config.toml
routed_scale = 2.0
norm = "rmsnorm"
rope_theta = 10000.0
qk_norm = false
init_std_up = 0.0297
optimizer = "soap_variant"
beta1 = 0.95
warmup_steps = 200
max_seq_len = 256
Below are experts of layer 3 (counted from 0) of a mixture-of-experts language model. Rows are named gate (a neuron's input weights, with its number), up (a neuron's input weights, with its number) and show model dimensions 0-127. Each number is 128 + 24 x the weight over its row's rms, rounded and kept within 0 to 255. Numbers have three digits each.
Before each expert's rows: a language model's description of what the expert responds to. This comes from a sample of Wikipedia text that the model never trained on.

# expert 15
Description: Byte pieces of Chinese and Japanese characters, and syllables inside transliterated Asian names and places like Bangladesh, Ratnapura, Karnataka.
gate0:168130109147151115155147118122109111088149069121120119134104140121118111080081157122126150118140144177113136123154085149138116138144156103124132129188157121125131125174103106123152126119134086155129134187106099116101123153119129156110078183106102161145089150075138162111101122121128148158142145108149104123127137127112111111141123094138144138124175130097104150108098132156134086090104
up0:116132125080103093098124131118139155148133175118133126139147107113132119142146100166141114142115094101103127118113141113153133114162091186137142179085063145147135115096145136129100152149098153085122117082154165127133130107127096106119148088155165107135131134168115111128123154113133117101098119165103138135130131112137152125127134155141140126146102117162160127142167145101134167174173

# expert 6
Description: Opening pieces of words such as the un- prefix (unable, unnecessary), capital fragments of names (O, Qu, Za), and opening quote marks.
gate0:100099111107128129142138089127110176143104120108152114129140108082164122166118094123132160138159108180127153115124107122134085111158173115081096140120162142133109178122094157085118161121116125100156116147095135164160105091200107131138093097113138139129111132119172105142108154115137131140107124107113133148185122170129126144139155093130092129130138118135186094115164100105065100119155
up0:142146112148130120123117156146142082137150152135094135148104135167108145100156157122112087132073155103124085116134146112129159133109096142179151114132101146114134088122155125164133096156138165133111144122185138092100153165054146115114158174122091100130152120149107143122143101140097131095148122152155119126087134100121140116108088146119150141144105136109061165139097155151173175118094

# expert 10
Description: Forms of be (was, is, be, been), not, also and the pronoun I in ordinary prose, as in was not announced, it was common.
gate0:149099167145132064116163138138131132151115144095146115085164147158133136092086164153135157148106078137102168119110069102201094163136103098131152132103121131090153151142123108132167145178093141136132114137119128104193138150102088119090107128134138122128111100112108153100107126165141145144134154096143148111119107092105125124138155112128118151139107114158117104079137120088133143149140
up0:128126131109128092077146125149135126078123139095127161168104101148120076130141140127139117103105139125117106109158143158121133102153121133117137182143131140113178131111110124137160095128116071154146186127158151133132097141109085162145164151110128108111105088164141134175116130142161163192147100149113136135132119124143137119116129106168123158112086166093184169099156109122128141154166

# expert 8
Description: First digit of years, dates and counts, usually 1 or 2, as in 1941, 2012, 2,480, match minutes.
gate0:099107120146122108155109107171115105144173117122118125142098147071159152129109132135099117154147104131069123157162115078096096115118151141103132129135131152192158071121121118102107141128132119151126110172110168141159130111138122143124139132075116125141153107067141097078103131165130087097156131117127137102131114137085135078123129111123122129139098080140125143172146123094159171094151
up0:139112153110109134170138095141141160134102110091111089120139136147158112119136124152148161089084128121114127107148112139164148105095145104120124123140112148147193101122130141151109121114136144140117121135141139132106110125101107162102096120095153135120106114146134052109153140100125076112141106111109131146102077130136116096182131160149159146127136129111069103101141117113180125161122

# expert 14
Description: Verb suffixes -ing and -ed and whole verbs (helping, made, used, moved), plus clause connectives like and, but, while, because.
gate0:138145152129127118128164133134156153095164130141156133132138105092124153115149145154104145123130099153175117116138129108173154112132077146089115120134135166150115137122156142084135166148096115096140115151110085124128178111132133103115139147124158110114167134120136140095158096139146143096106134179188133143107127136065134108161123138145142134137121174100171149119127122158088097142120
up0:130126137125097126113109123109074087147088147128114114146100147158153122147173142117157120135150108123093124146119122120119105122127136135157092136127113105112107094142101120117159110107191153105125156092147192118086108141121177138160097115159066126152114101158129139130114151164124149112172125127104113079157114092177154158074126136149122127140086131138116110137132138110195138092111

# expert 1
Description: Prepositions like of, to, for, from after nouns (part of, member of), plus colons after infobox or taxonomy labels (Total:, Phylum:).
gate0:123095119154115117138125110113120155122133168109158139128116154127108113117142132132142126104114160111121149101111164097131104120152098158136165090120102101135108105143116116112096120107110109120097109152141149102167196099176131102113119137083118149116137161079135083159129146129188143107142132110161158129112114161096136097104126126152138135114125108119104096086117136134085090091127
up0:117163152136120129122132144146100100141094117134117091100160138137182137161134123070102138142111122119101128140164116125131133133118089090111105134087104116107146155147133113143152138141144129117137126102159154146072099106069121144175154122148137158120139092154125183157165131159122136169146125122130124136132135118140112161124106120124124127175147182157166102144097131099128167168140

# expert 7
Description: Wiki heading markers (==, ===, =) around section and article titles, closing parentheses after dates or codes, and possessive s.
gate0:141143176134142130147120154091127140163104170153108115146110113108106078132136164140110077108105147158100103144104088167134180106131129125141110142113122136119169124134170114097133133105136130141110120122153112160118111140152121137096147117144099161140148124156132157159131133135122124120188141112148145158137134103079153140119129144183143146127142077135155117100113124115113151137123
up0:124121130097108120141152117119128170074094084084144142087075147177145108127153124090129160138153138160149130146119115127108130161146145156155093176121131110151123167147138123154141118144160132107146120109116128141112102125081137133108142101147141092116084111145164152144138095074128135185127127119109167142108183142099161109093158120114148147143125117103107096135166149138141161129151